From a checkpoint of a small mixture-of-experts model trained on Wikipedia.
Size: 8 layers, width 160, vocabulary 7056, 25.5M parameters.
Experts: 64 experts in each of 8 layers, 96 ReGLU neurons an expert, 2 picks a token, a softmax router.
Training: a variant of Muon for the experts, 2357 steps.
Below are experts of layer 4 (counted from 0) of a mixture-of-experts language model. Rows are named router (the router's row for the expert), down (a neuron's output weights, with its number) and show model dimensions 0-159. Each number is 128 + 32 x the weight over its row's rms, rounded and kept within 0 to 255. Numbers have three digits each.
After each expert's rows: a language model's description of what the expert responds to. This comes from a sample of Wikipedia text that the model never trained on.

# expert 54
router:109090160122132143152113165189105073116119139118171135103086125103206104123143151155130109128133145147170105137104107115110185130092112119157117136142108081154136140127119139159076131124116168096087084139078089149103141103081121140129172160091073122142160181114098095157077097147123166039122152172087109080174141165091040117138124153147177074108163153130113136074120181125096156061117167071105090148111167056080167148149094066127121133166151146059131123108155124110098151106096148
down0:143110103148142077117129157166130145101051121061119121073108146139143070129124193128147090082140154141098084134140118178184141140182150169150098078086108142168103080119099179120179152092122153168148162112159142148133103137115139138058131142083203127130095116124072101130165103102138227152110138158097105164146080164077158114135070153136099121165131108103124155136104118095157069164094129138173145127117113167144166133118130100133065124052079154098131090151083163086123100104144137
down1:159104140129187175140165142116113131129120143078158102124105149129144081142142124104097110137134107117114111110168087142147141105141152184121096125163092157115239151098191103097125124109101065074118084140106092119180090080152158108125153144178141096100101119104089156165151136178148236091123099107135093091144195070171192151177154143086154115117099123086124174147097126158143208144139120176063095164130120147101125109114123160093163145173130177116132113092164159119110093141111131
down2:163100107154096074155088139103083123138130131110176131139160146134119156168160101113148143157140126162105107158096115109117135157107128080143080068156123115188143116110131052050150139118135089103164097082083184188113088125158082082156193099131159093123202084171148084109141107116072117127119156160105159080103152153107130107096188145104150081111203063134164063124132108112082119129181106138104128114171129125133142136147132161144146148153194154203166141123152113118105083102158100
down3:174155149146139180060106104142111159179105087128108116129068104115149119101114176127147129053155155148083169121138150099148198118079083098116092128089155138148173128196167109097063069099168115158112118119151109103148086095129162103131087147176163132081098150102107123147123140130167083165082099074153138062106119096103043109148109160124129064119146141129101123134154103181106121160074168123149165136120131047101150134165144119164180095146162137088096119119139136151136108098090078
It responds to: Modifier words before nouns, like high, public, own, water, and -ed or -ical endings such as weld-ed, theat-rical, techn-ical.

# expert 15
router:117132065126095132106114160137149134159093163142145118081071142111105091070116121108135099127094097096156154159162146170128164173184114157107152117106152193143121110068123181125152092151068110151092157124115095156084082177149050130158192180118161128128104104193108173175152095140094096177084106155147113139151141151105125144105115129138127095050144155206110095112190077146075091144138131125121122123141084166121102146105161149175050103134113161150190130073136135123142143120115091
down0:137150110162065136141162083117119135145153126112116106172134165103159173099171104121085072170147125182137131104060158123181154121126144116132139141200152156121161110120184158132069082128107164126127128117101154118159107186084121143157130118096207111126143111155115138096074105130147085135128142108187103133072099118151100134053119152156179079145163123176115111105123111149107147169160170109131099155104111129195120174059061195102137124162095082125094143128118109065098207140101166
down1:134091073148106159191156114103162106124139086137089127120121118145110183140095168083151183090078141165155175109137130075116136144082110177117128153185165131047082182138154174076116136096083147136106107142119101101127156159084133103113125120171106113118170133100173134120092128073125123177138103131125138160120113162122094149159171167142102129126163151160155153048111119096161146105103107121135104105105090129188123142089080182132129230162143163072139124072095125147090139185170187
down2:153142047127131092111136146192176142124137061159144124141129163129114109153140208166088156157097059146087131083133153087161106130130092149104160109141122115147110124128144148093134137157125126146134129145139132130097115136155153088178110174174122156084098153138109150095166163125120104116132165170134205119106100159143187159201105135122081043118076227104111130116125067094126091141135126102138113123143154147077093123198171123138131095159075131139171081077148120145088129117102205
down3:086141139111190113176140077128144114248137151117176214125072102103074105105156160117132098090173087117119116121138110096142144073150069189135127119099118173111130160110127115143173111126123158140105146154138174117191087131144152096130140123187183111162154191102191141169100165130137177129105115098142144079126130140132140144089131132144105125145193102127135186127191097138089160094104083148112111095138137125093114089146129155077113178175119175177115160193119152145117138129121165
It responds to: The word and joining names, places or paired nouns, as in McGourty and Gitlin, Hannah and Amanda, plus or, &, then.

# expert 52
router:162139154180101131149104132134133121148099075119111123088066143110115148133073130097113147152123123149109124150126058095131144187100111117136142124119120135051123155094149144142132108052143162151105148144187119087100119120090077150121114183150089084107176198078071131042158091119121170141194087128136117098075086122102124145156143176134148080167136115131156060131081072138159108115125132100119189099148092178090103155135194143162135101156094067124110132175094130152168156157171124
down0:158150134187136105082092159133153098120132155121134121115113120128152098094142093136098148162111147145114155122128177089190121140111073165119177138136115142148109093189165109122206043114114147131044123140126096093134135062108136151086101122092144099147126154119072088111197112126160100140219081072094101132177135166104101168170171153096119162169097172178129140152090112067122085137155113117082111124103108147142097150154154059185160122082100113120127149137191155136128123152172114
down1:149168116153141160183088104089149143092144143157126065147186082148109122125151115131031092053118111122111080106126149147082129065127180073108125099172136104081165147124124132097093151155099157096132182142088139176127111133150205148112069138144104109185085086150109142148061106119131120135086147137135099177134148124115083110155101129130119152156179106136105155126161178122172087171114150084106176145131188121142172149115103160116118067108144103142140073085083108065076134143094128
down2:062153131134081159142154108120134102182173146140132143127123090162166152161142086106159070153114132132134091139148178141042149155152095113075091086086119164148094123090198140118155153170136100115117156180150166092089156113100094120125133134191145083123156090086151174082128115126148138174131190103071135126109123184072106144166117162112163074108109127164160120096149137150178133152108187125152075119113163163144078169095133122104214130122081190141105143073156127093144142131100165
down3:076136113052185108107099126211059124192177144204127084159118118147198105124151125115143117095107119124165087095181168155116128173137070131114144153139075136065113102105104102113149110117123134169139134091059118116074159105148137106158089111119123104156136137168130124195165165103081086165134159127114114135118117124118152165092118137129111115081130132158138119154133177101110176109078090151151164109083076089115130057105121067100159138152079169089101140127095150140125190139089102
It responds to: Colons and semicolons as separators in infobox fields, taxonomy lists and credits, such as "Land:", "Clade:", "Invictus;", and "(co.);".

# expert 57
router:128185067135146150161143053214105096196100171093176145153112045132186111121168130161112116132171161127137140076137132099153105102100094102107132163144080106124163159137089128152120175151184183129120151181077086136164179106116135138098067152133132127123135125137117135062098117148062109142139116121186155132117139142094105140130135105074142138155121168140070090123185121166153076135117153103109103109133116133060106141185144135050134107135109133145132132122112206165159114123150086
down0:097124122135058163129138122154118166127100173066145137196178129133089061047137105076123136109097114156141141111131157134131119148150090122154140094094072131098215109137111053078103144141104195101130105144110152070114143132121103135115144154118139072142068113094140145084153099105174081150130140147163133108135108124137187149099126136179066093116069115178080091142204112153125167093176183175134166142113114199165102116140124165131083125132149184127112102145162136126108111144125128
down1:119165094129111146068145081094128125161136126119109153111082160087057119123168175167114078076094135113100194090189134154135098115083121137146094135148077114092178141123135087104144148076164201139131191144105191120103087074167137148119108154072117117146053089148168121085159133113090145160101109172136090140118150104193136123111151139097129168195182125108155083139137175144139104133182136142125154105104183189143109159153114091089152113127107175145088124102082134152077124132117096
down2:075115077180126097104066132123183150126152139148122146131125123175139132112093181185133188113073137131145079118124159165183093166142120103105143108112037120137105175091100149132085124165172131086178158168159100176129147134154091141119168180059140070142080122164143128104089111148110087136110086150120100150176132166141132129104129096159115142160134173098166125130202154110127166082173104182094150140110134102118112103121141119139157098137179102079153171135141154136029164145114077
down3:210098178147140152085085118147097106129112147104097081154124111124110111128109086121102046073140122141070146212144176128090161068174163135119118140145053111155086113110157158178140185163191144164132145219138180145125127163112163119114102129112133172142172124145096115102120110144122094139133125089112113073125099116094150137145106037141113096129144159123113155178102141125147101124134106129087171137164080127138155111142106104126145160119158072119164163199144135194124146071124088
It responds to: Digit groups in coordinates, decimals, table statistics and codes, plus degree and minute signs, as in 39°08′, 2.34%, 691.41.

# expert 25
router:162138137166113128133145079115096188093138178148078181153078075150105162096118162134117154142089108152133110167154088176190068108142137200139114114111147135107193153131100112155177191083106151039104076101170088114112029174100162128104118121140088083135070168105162098091063148155151078125109130104063083152155111137115134130061099115136114132168149111117170146107116163116124131128168111135145140119180126120079159105113141146138088141153162147108082099135087136140113116125135124
down0:144107108175172138124092166120152120116131118114198122141150100150176110151105135166150162133112089131149099070149098183108142167146178139129110148126187086098163111079171090142116162136062102109201133165134140121146121135182106171137100096107092129120130051087114145110134090171107116148157109147122116090190067107149107107126125070072113182179181145175145091097102101083154170103117093176120136168130097166108143141141194096188142200086138096146124180107122118092194119125138109
down1:108078129149106127176052134151143092155165124160150096125152196134110143147138154152118110143126123108140151108100120134107113122156146066108191146127145147164086086152098130127096029134135131126102119190099138146177129067173100095055164119063155080191162159122152106103156142124130193120081087140128138150143157114066167129083150079074070067117117159093131151134118155180144145128130108112110171162147120112153138107154169140130078139102105104182106093175142122095109175132063079
down2:130129152121151117078055158136207103165187165204168140122109104106147102119123209123092149124155185140170156103170138103154118186114122103087139093142180146160079104164164149134052108122142132147148116097102162114105160080178110176137129133144177184139157193125156106150145121128122119119108176126101143106144164121142120130090059104080153144144142108137177082124111108150061196072126158168142122159105098122140130182094156143123164119153188097165177132134123162120171119143136078
down3:108115106146112109087132156124182136159154135097145130114159139103083141117189142193104091136153109136106113106088172143074106063139163061199153109080143086097165115131134123081080077141107180107149078116183112146149112106169176118112084173132142104136149156084105112155134117141132087164127151163115175066140129127158091161247113128147111090131112129082150151107123108131138101081115147147152149187061123137090118147153095129153126173125133164096183113063115174069123136075138118
It responds to: Word-start letters V, F, b, v and pieces like or, iv inside names and words: Fivelingo, Todor, Vents, breathe, bunch.

# expert 17
router:089136105162139156150079141132132157184083215174124131110105073069107111178154089128177156132098141141070110138113156124135148118145108130110142131066162113128145065202132100040154108137111140165205108154147139144151145175179149135121115166113185151142092188111175161190111181127090068160122089095120083165150117161136072114124126120122129125140104128097123146072194103121146067151151116069141142142148137190114117108136171125106153092100131167173116092131122153090138108142121105
down0:149150100149143101102155094089155171152173119122079113128168168073150065129144135108151073073090144123189108061108142143214132145074127150112170146085066149066106095177105055104109136114156114139176076121082055095208132078075144167087125105148147164091125111110172115117147116143111144130144076096128142124148136128114104141198142137141144105139178139148089107128090115081102171146130154105120068127163135138127135158124131151113089180155170115103089071135155149136129122106102099
down1:085132118103127153166126082089153087138141207149113082168166166057058133132143170090149078123112167061161126141111160148096125147128175105127103116133152147099191166149093099157161172130091089088131079146108058103116154087081124133102149121144127105082153128113133152139077134161185114140125141109125191167087117166111157195187105197131157064185112140158155064166096104163108166136158099085122139123124104098088121156108152167125087099150147116090149119150129138162150112167114149
down2:090072090123219164161140056097114145139039124151121120146154067136107107136113102126139112146084188177118148088120167114181126207140131083142138152110166062093163155117122117131173143102130103127095120133133149110082133142133131120143074065122119162164144143110103108062120118126154169139142160176156117123089135138131126167145113183176117112082147147118129073167145058124145091198107188157108126103147035126109088138165090147134156169159153158124134096139129130113127129184153153
down3:210106106124055087103122093096105133111118059152065073159147127189085137183111108115128089121142123168174134091088115153122146097142177124124105151148109138110150133185161138093181191156135096067159128075103137085089084125139079131121106117076138132145133075161112143164120073095131131185086120125140103186100156121117111170052113139100123047126131078103127133174171076153119083140146170094107137099145150147139093127081158098079146137129091154122101093123113153154173147143155131
It responds to: Single capital letters and short word-initial pieces, often initials, list items or table cells, such as A, Z, Kenneth E., Ab, Lu.

# expert 59
router:140093062114113174155108166141127129115130065133128162133131164143098185153069106108128089079151135090148138147141152090169154179145169150109182112120148077158141175116148161140088095156143090089080108125241153085085128133091064084161100146136118153130110134116150141111193088139143095181165126143115107136109116149114122071125074175106156107160163108145108099175043161161086058118099130150174136116149104134127158154147097118131130168055156129113105171103143094148176144132094122
down0:145182086114114144131090211110109134140087151075110123173103187138123162159135162153081081161111126104150109117122134127122157153187115113059121141118123136190066144105118182123077164075040091129169143115140167157098126067123156111139145188133139145100090186127105174159139181114142115154124116080096097096091080203108077143128086161155147135144106080116135075139136135126179136133086183134100157135147145169143146169149097134147174168094151113087133160135136135132165101110107058
down1:146131095144087103119180078091112095132193188136048165100144127143179133117090037114146057161109151096165164122174127147096113159124079146140090114127171110142114177055089126166145130168151164158137093127130065179079081155129100150094085107089111140104165113096117155125130137074067141148149120173095091131084110121109162128087091096100123080125089157089149135083150216125136170115159102101136108150135131162136104115162077105130113129132126139162147129178083151180134115110107147
down2:114143123126119136159151102081149134111126075115137156127087107110159092123116121149158132057163144151092102131091155077110071130105095143130123125114149118212127177141082057127147083074104109115096121088145158160126120152116072094139116069172122175106158149127141087162164112104146094168202161148152058170135113136078188093094101111075205172107128176136140104092128103106094095182103141114076170123188081132139170129149057121114131123155145166098148174102134159123161162088110156
down3:140120090111139111108118115078201136110133189112124217152131121116100181152174136113193060144119080091099117140136117196162072105080154150132121084132168144153093088145116101143084157213139128109077133155169150102080151110155124116130103112158062113135106133172113131157149165127127161153158149113167106106146139116161051167090136205107134098051074132124119104161138132138136151147131146145116128128076096149149097117134126105123073153093151160065135194127146160117100168120120186
It responds to: Prepositions and connectives like of, from, during, between, while, both, plus word-final pieces as and es, as in Whereas, clashes.

# expert 58
router:118109134124121149135118189111141150177126122086128134101123181133145089193125116142113142174146132098170126081146198090080124080137043128127121051107124102129115145195158140108089153146136133135112153116137177115098148116079035113116168093138169137080070090119072150112138108103095139162121133072138103096156107096114148157122102071161105032089111129196071083117136111169122118105134125143147101098122126164084111121092187156146119131105115153124143103165120088186095133185075134
down0:120171111180178127138152124154067120115085095177110191103195133135116120127068130114097096106151189158159136061102114061159101094150137135072134111084077151036125123119128207129116141140198139148096181154094158117141139117168097122122165088078186122168129118137121088160117106125142123149180176161116131125166202138140157163094144113084089134129081148121156132115146145102132160179151183099109100100105119170146079139161170070155152132114108117139103124133112152183118101155097154
down1:193097119067095139101113104095126120108057053136119116159097124123159169126085069163123143119119166139166151099094168198134102163104160121072125079058183088114177081182155107136082164114122081153108159129133116121125153177087119176119122138145112096131092120195144140151092178149095163167205149139091148157117127111147148140090131147109127128089084151106134160103137139076118130122149168130161149142077156141118106115104111136120134087127155217091135098121214116146086084135096115
down2:113163148136148087148113119115156071141138076162143166130090173164120130118183113142192121145157131092128169128130126090148126124123143120119119180112157071174160070120074132100143101103153128118116136096126137136134155115153160152095135164147172171105153102148079132100074115113136157126147100111128120111129167072168137162062098093162097152179096169168119071120109138192086100056127197146162077121103101109150094106051089086158115123195155163120149189112023126124107129135161174
down3:160207166097114198120131119128155065109106149126167160104124164063090115118082137088146139150154203166165161096147206106131126112145107064154130099119044155184128153181103094140134166142177061160082140151138174123126157109087067152175069148144156139154112161123127143104117152135094152108147143155131083168112149090093134138147068114186145071161130090139124137089148100102102137126121123087163101148136078117179125132100178132166154105129132112058101087119113124133152140124109160
It responds to: Opening quotation marks before song titles in tracklists, and word endings like -ly, -ally, -ent, as in depend-ent, loc-ally, clos-ely.

# expert 36
router:116141114173134142100110045108153158156078127092153163110145128124156167190160089112141163138191136107205134140106163141138078135040129111171148131114169175152091156110065130101172189134094132157223143095091131156123106091087148139154166111169138102151143177131076080102143138139110140118169144129081107130125139183180121075096148125144110116120130079099113075122147096122113145153112142107123163167121090050098179107102136125134091158148121107112105124163097139094146192150123059
down0:103185156109086086190117170145093117067127077090132129075215128124130132102159087149123128144129137109185166098168126144092109135100091120127146114139165106163186102071126116138155138106149119181179097079133119131148130122176173130114131092089101160073098159093167184174116135098160112167136144180158150157194145076115130148123115084106103161138179174136154157114094131131119159125138120148206099121103147136140126075141188089121153120164170128159151137148042154145169197130160150
down1:147187193162125171134123120175144099078076117120132094090218133115130078145143076127123109112194153120130079159142126113118159158149130184082158143122132135148163120073128170129125153115130089131102175175145121094156110163103142147126151101128151119070195100108054163081136179167106164133173143156147083148124110153153142107144169155146106145140176095159169127165117109163153102139096089131153083112141165114133083092112208176176078115062124144078121095146126115081152159079085103
down2:110117114125159126134099181170155196088106092090049090094133109072101086111176151125133197100109154153085156159095190124141137095124156159082146166098033089073147101108156154097135135124145132138146079152077137131115144128187139128095116158124084119149168153143130151114165152123131144068107124086077097111112098143176177141202115148150103172121139088159145181115124142147133127102139105079120091143113090078073210152118117111098164058128104097101116098135137100149134162103162111
down3:176105146192109121181167190139111160178138158088098180134104149108153117145115148168139099124100180083088126138157160122105084165178159129136081171095100076160084159114146139148103108099123126124094155124104134154166074108115121143100146110053093120158082167152126134124155138121142146133127184097064115141136119100175075124108163119169163123119120175054151102112058175118117109125122159149114110118135174183115158125159129093075155185066155160181134095181211115100136130095135178
It responds to: Consonant pieces like r, g, att and accented or non-Latin bytes inside foreign names and words, e.g. Sar-r-kar, Njarðv-í-k, Arabic script.

# expert 38
router:147122115123099046083186153169114152075173131125115115074109106168168150098138165096163114120161106125162132102094151143113134150166136161131117145124101128131066149123122092100139127151114103086129092075109126063142091077177126113136129145110134155093135113116157092120117126090167090098171152104122138135193155207108123120101136111142101115114185059090109075161129101178094155070126109159150115082179125125128103089130137083200104098103083175186058126087207085143131120077164127
down0:162151116114113131140120151136149162141132134128176091128102140133175129152071100181108099158115118112147121068121132153088066143127116116110139126149130157086110097166147155151121098114117106099106063112200105172145146131193156173097111169119144084136145118135169148065181158077141119109109046149128092094087118101168147117040160144117157100133127201149125103113137118117149154092126123090082161115137173125107131197141088139135160088120166121172139092133040084119160068227088114
down1:142140097152142102099114087099135114172163117153138169125153101141117172078115168105108155143101101121086181132119074124087116080090123111077137132143072099126147099108148157094106107155115099121163150207124118081102119127114116141139091131127139105168078125126092084119084114162061099107089157152096128115145070091051155167143182187044124116184131129135150120120095146107115069080149138209119118109171100100213125075117127152145096185138142120099123114083075121136069133172165103
down2:116159189092092120134113148133098159107185121108140175165135166113108171163152208154066124103170054088171167079137143158197186164152133133079150144158170124072163161087151125128165106115154082133104147151182194138091138141145125161121087113093106118105167185108127140108133133137136105160119090156057073076079151096054120146173153122123180164127144110111151118163120133135110110139157093126166084157137122109122199136103144086110096163160129126087099113093172168104122137106111141
down3:097085102123170148081129136148102100096134165167090104157126161101178120124103122108163101106063111146174144106178136113090180109150125129132134129184183141150152165168157123184066113151140083101082113119136113123086088143123170085152086127137181182144143130174104133161105208077113103180115129122105090131149113131121160068116103127093060086143131121082156187145136126192094077097178164124101098136139207115080199102179125101123134132086118144119101082101155115177160110141149145
It responds to: Prepositions linking a noun to its complement, mostly of, also in, by, for, with, as in "Critique of", "Government of".

# expert 31
router:135106065110123154138155058099157167156151074060088060208124128081148162151156107087167094109104114109157137138121136160160116144113145136123173115147119142110124122101220091143179167142140178103139119108125131095094105145085144130143108100154154109162083082087141150150119160121055114157161179128138144108145148120133137166113101144107099132166084115078104146139093114123123138091148110083089157171070114179196175094103121142111156096131185171111027100101124092071152154127130123
down0:136132121153112166137121121135128075092164166138119131099109127142168089141134055178107160124097072153109169127141085162119100128140197101122164128120192104120094109072120142119087133156130121106121116071076179123123127094145105094145127161065143095048131166148110127092101158168126136132121128042116134121173037078133188120177084136120150165114107097085115111127144136174180166143101092175121162141144160117074129063111159137156177112102161153168070164179197131128148159132122119
down1:094076115154134115131147162169157127087125091147130166174144112088193096144092208119128133121126178101184092039116073112105130129173204082129127108128150079142133091164170121160133100075129135105177111147085108121112168133159120116142140129134159211145110157103167094100184122111108111103092157111170145110160178130165135125083131118161160157158049094157162177084078139145146129107105143120133068075127124145095131115153122117137171146128142119132098161193129126208076154120163126
down2:078068132156081139148160111132124191150148148110154143162180137160097172115116082119183084149116139116110079096157101114103158155092132105135145125130137121126143127104178149102129168153154156137155145097085113115075140165100139120112104081081090198106136106148140106177151062103124112096133170150169064133131109126112144091036202207154137165090135121084160082088119136154184137080097143191153117124106113144154150113135120166138192105131126178124098142046131159097109116157142190
down3:127082116117206138144164085102165115132116127134167146118159165107108091122161095083149138152088131151125162107133090138145189176044117166114174150132148087154095131147151139167110140109106074098145138168136127065160149161137094106122161108121149135086112128113071178173113126178127207112140139067202146129160132100117114163121134113076032145137124207113128094119117095115142125148152120045102148107142123048079131091131165135182150127073133112133194129097156104125121125112099103
It responds to: Syllable fragments m, h, st, ab, j, ri inside proper names and some words: Kenmare, Darmstadt, Helsingborg, stackable, Stéphane.

# expert 43
router:141128117158156122119118118153163155108085135161175181136135163081164146126131183078133087129087073065197118128118106110139125101099129138227090130092050085148097164133125100156117096131158123079125142128107098157080068144109134136120130171128142195110095141139148120172156141128119119075093154138116106140197105135153104077117150121131094116138169147094122155226101118136201135154156130146096138101131086085153147156081124167157158108121101191119188099149137165117093126052092157
down0:130108116131098091170108041114086174098159117133116129075150075075126075155139127133079123203079177109082100140049158148138114105050075076118113151073136157116118107157107191130123196123148118200161134164121087185117185127121080153102136096166104088175148170129130120104109116090119078113084131140162122116160110087134181103131173113118088081101124173152110100105106114105101095115094130117108153096136113141130077146118151154101173108114117122154156090175087098130111108130092104
down1:105135186058157197135157090155106135116098137105117142114170126087121149158172115079108104186171127139107139149178089113097094101180109120157143130154145157124112142097130083109144106130186139100151176088104121169156088103132106115122127148169132092099072077112123196088148167132108107136169038140083068151154065126125113151139132167110113130125113127169079182143181205121092116202177131125106139135110117125095122137139120114120090170123148111139101144145063171088127101223143149
down2:093114117143085100143140084114133084093119118112085154096090100104155143152126138079100139110110110082132145167136168122149122079136141162136112117129060148062115101157144120139136159121090154173142087153182065119133173197175148118093120123079171122134116119152069130110147156074080146153123114183148151201147151088108124100146101118121160056126079130162101141159122087037140132140143133146159080128126084140172077105132136206136099077166189132143147138152066122167058140084139091
down3:136114098060217182135105117123145071155058144107126091157109145148167107143108150087120116149167185047156116215112171086069070119129122106187197116113111116147113162134122177098128145108165143116088085145136136150149144114164143127108172119146123118153133053086138083174139164182108114107149121149092151137106149180110175136093116096072159157155203140133124120088120114158160088105162082119100176125124115130153153142125077180096121093201106109153116118127119132141132102125136141
It responds to: Prepositions to, on, up, through and modals like can, plus word-middle pieces after a first syllable: Agatha, Agenda, foreword.

# expert 62
router:191135118122130112111111144131116116157188137127158133108092172130088091080121163092165131185162112190141106166149129071137126109142059091175136118044138138173137168097168168195128105089182117099125122119140118099131119120133150136123045129134145102104167206124071133152133100124155172146156130187100080148054106070119147142131112161166100090073153099163100125118081156168178148108096104090156188108174109099159188135133160174148095166160117128094113142150139123112092110146149141
down0:098156203115072140126126098190039124156139220135102123065165170089092148095146183161095160162116129102113104121122127163081163094128126113149043155132131120115138092084184157173117138106143099136119160166138079116168102118094144144134071171102134097142111118109172140152096111133172132117099068129102139166136081103087147145155149119173079134100122129124144142091141198121140146097158155107130106084161149132179127076117157146129046111148103153103090169123201147115119120098109086
down1:177145093200048095128136142072104137116117114119099175116204081097126169151147167129113152080181113116081111122102124080142069112068151155155174107121134145087108132155122198163149117175128136085229147137100124140153125145181142163112112147097113121141109098167138147126114109100133104130080132128134110133105192087103112144157144145126117087175167024169134137154155091152129116125120136146096164116132110122109153171126173121121111083126104116132108058182089144116103054137072120
down2:124132147116115122202177220105150121130137191134146163097120140103136101128170077142141175073101147121085087151122149119159175115163097073134092093077160154090148134146116102097092098146106105173145168131154069115104156091098092118124074102146146169072134100176122102128086151142096154194177143138136142125124125161134089108143157105135118155092088091146119146083064132077124130171140168098145082153082103176169151166083219090129158132132112133124132179148189136131122089168164167
down3:098080127125126119110071127135168122131063129181119184090107144117083125149149130111117115127055111130106129104134157154138187086154113114120139108080181135151146127110135156158161091161170119126155151101176184205129102157075117126138066150071085141150079150117158186150114083054181099154166089181144127155116141118099138089164085180113110154134138136160096037131167134136129126150105140095158076121137083121131154130129163114132150176126155087063093162159171189090136128086086150
It responds to: Closing parentheses, often after years, and spaced dashes in filmographies, lists and tables, such as "(1994) – Queen Mum", "(2–2)".

# expert 8
router:145164121127144156142083185187050131066178168125154088089185159145067073148139069121187120165163127102093178131158175126080095117142104160094129147144145155117098083094122181076123172123096106190138114153117130145168159129122128101101122120157156070136115152157133117138127203113128151126123097083121140090101105149124083098065126172139128150176130139089104118111161099149135066091098211118184113090117131153128068107104130121095075116123149086145110133095132063113103155098137127
down0:044105128155128158188111121159110084170086133091112162174117144138171067109133133149116123104100103139143147119178141110148153119110104100138075150082099130098107123145157085141148140083131119167099134108090141135115095158167182150181057111184155143078170143134132094138118122164125111168114144133148168077132080097190136118113135177108115099115150189119109133161111104094070160105079142131092164114159177164133099161132153140129083093129138212177080187089134131076126215164110181
down1:144123088146125121131163142125194113111064133119132129137116094106160120161142147083141126085134174122118088123138193095132047110117093100131174104092134097075068194134129097081125147064159168107201113156158136197107138092160159144177156107107105099141122183112150162126132093149167061129143155162172178131086165096144180176097097108150194137095120127166126113180146100110128169153082161085107146100143099090082163107136104080172125127120113136099104118144147084095142194080120145
down2:165147085129121088147142113131108135115147115148155146116120195105077101171126099147116091102099082154095124069121065151100159094162147154114113132127167148159151153095118109111089142103108089096145169148080140087118123126170112094063129122153127097180145142115173043136110158122155130154183094139162125088166066132130201108185104119130143085149126137124114190118143143134142113105131145141135140126220091156173090158146137099031204098102108173140127117148130107200147165084191115
down3:131093205131124139156139082183110147089146174122119134082140131158091221154152125103118104150165139108137183144171147103140182108136175133135102114122132137146086124152176148135103128103177120119127162123104135165182132133076096149168123116114156108137062130153128171098104163179114147124124102103127242102123138129071086133141132171178090042143098092123054126183171124181151138069159139101153121149149145130148089115084166134129078149107166141160088157141149103183159117162168136
It responds to: Final digit of years after 199/201 in tables and dates, such as 198-1, 201-5, plus narrative verbs like was, became, began, later.

# expert 44
router:153116148119142125115140132120145133128107134165076101147176153176096116146120140167129125133140121171135147191139117134118128144160165152160124152133169152060147101119162122164148117157156122089172079135176099178144160148085164117134180122114152089094143145135097192103161161141134173061105098120111107183145082137135107159218106150078147122028093157139105135191187179130136120098225120132103058103142176119109162100136118170100117084141166187100145106077139082107111093121092110
down0:155168113118085138138147094116123152134122090089157067166106136117125120098104150143119137170108106106184119122106141122168214140118204111147073161189093123106088070214131100131125214113121116110109101152129108113117149072128127131138165157112167100152202118133112124089128113157212127140142163074118142145148117144082104079115155166162109135115163132110161096090158113160138115152170196149050133152134153121106120115155135186107117142133076103181133154125066184169151131112070092
down1:148216140123158128161105104124071095186087132168132065093170104136186128200131180069107150121121104116092124147128135131118141131086082117143162188110078067099173130075164136104182151112088080167123126097159114125117101147135166137145154113091120142173137140138114100121139189088156150120154180135137149152063145129108193124159136160066085051140078128090166143116135178156090178153163100122108119164130091108120150101136120110090120103183136123112130111161203101132142177100124129
down2:133126118182117128096187092138126157104153166087072094176141166144150127151117136142120100108102104097157148180151135099130135155163189086100133079127118167139094178180191155175136108101136116090160137092152141157161093148138152104125126110101134176153107094130141174124125093151133093090139090159127093132170159164128168095057140157142080139100112207121117139128120101155142073120171088135098112194159187082194103112138161146103156102118174106136093114128191140194160219081132175
down3:141114098113101192113111131153139194151153067149085150152172138126122119149146139157083080084152074162127108139079127146126160139126194102088145095129159147139142156146081176130059095139145166173097078113161176086080144124103124112128115142150191172108091133111102105148092102132123128071136100099138153149103120133123150108141105132206180058122191163084097130129058138180140135101127140143140159179071124152105097172074130070157213130104075150092142110104145141157112124118086147
It responds to: Determiner-like words after the, a or with: counts, ordinals and quantifiers like one, two, first, next, more, other, plus hyphens.

# expert 12
router:168156063087152186144146096149142078143093090107164079148159095117130091126083178100129113170191161124103126123136122079153115152101177108166121182167174112120146116156112091163104159132094122110170136129129104121153126110138150066107142100111164086103138104064075140168131123169098070133141092131113163096099155102060138193159161098077125137208124181132122087099172093121125078139119089090144099107126139143126141175142050137072105108129162168172123124052143120164156152100107107
down0:126182181123160126083126153127178111131110139144115101148146163130149152153169159131104079166110164152100166095098099086128093147144117079111166165113165121187165104132181070134151110155138101076113179164091115111149132098118043111166107146131097131051143145165151136162142086087172064150112083150089102137066172087103048111087129155062139120063129114113089101110147099166173138132114137129111128112128115122134143161146142076130118164125161190109111065123212165140130148094113100
down1:124080177117109134147136130102138160148079126218137165061159125084096065126123108165150090101142131127096167142151114149076187152117105152125114130117139110141148096191115147124135111153133186137147144142150182117124183194098146086168068178182128061139062092139132145131130087116161145124110089147112144120128102133119126164138113161183117121102128142194089137152162135146148130128121135139157118057076099170143113069078148221134160076084100099129185096118142133143060149146161109
down2:157216114066154144123171153191186129122154140119120146098073073133159135124160140138148124097153117114148120143158122085119173108140159088103170148136115191106120151151159145076114159107117094099104118167140190109166125088126177095174099108142176109170179134092150097122098080150114116137133138093140125125103138134100112166150135137142162138148097108152168057093099075146088096122141127115154155168196123101137152117126168101108141102086078078062094150102062113145198141200174192
down3:112173152145126137148080123191222154168116112099113164117166099156145149165149118147083150139079103119133166110077146145111122067168096116083134127125114149143106080149122169166124114135147127129110116085134163105127114169128044103158103140118154106135104122135128165178117150130150111153167145183142157146176136114082153106125077144118110101126126148126118154120164108088093168185088129126163149128128165103130140171110104130164155152055083120150152094145000075103116136125062110
It responds to: Small integers and first digits of numbers in tables, scores, ranks and ordinals, such as 7th, 2–1, 13, 15%.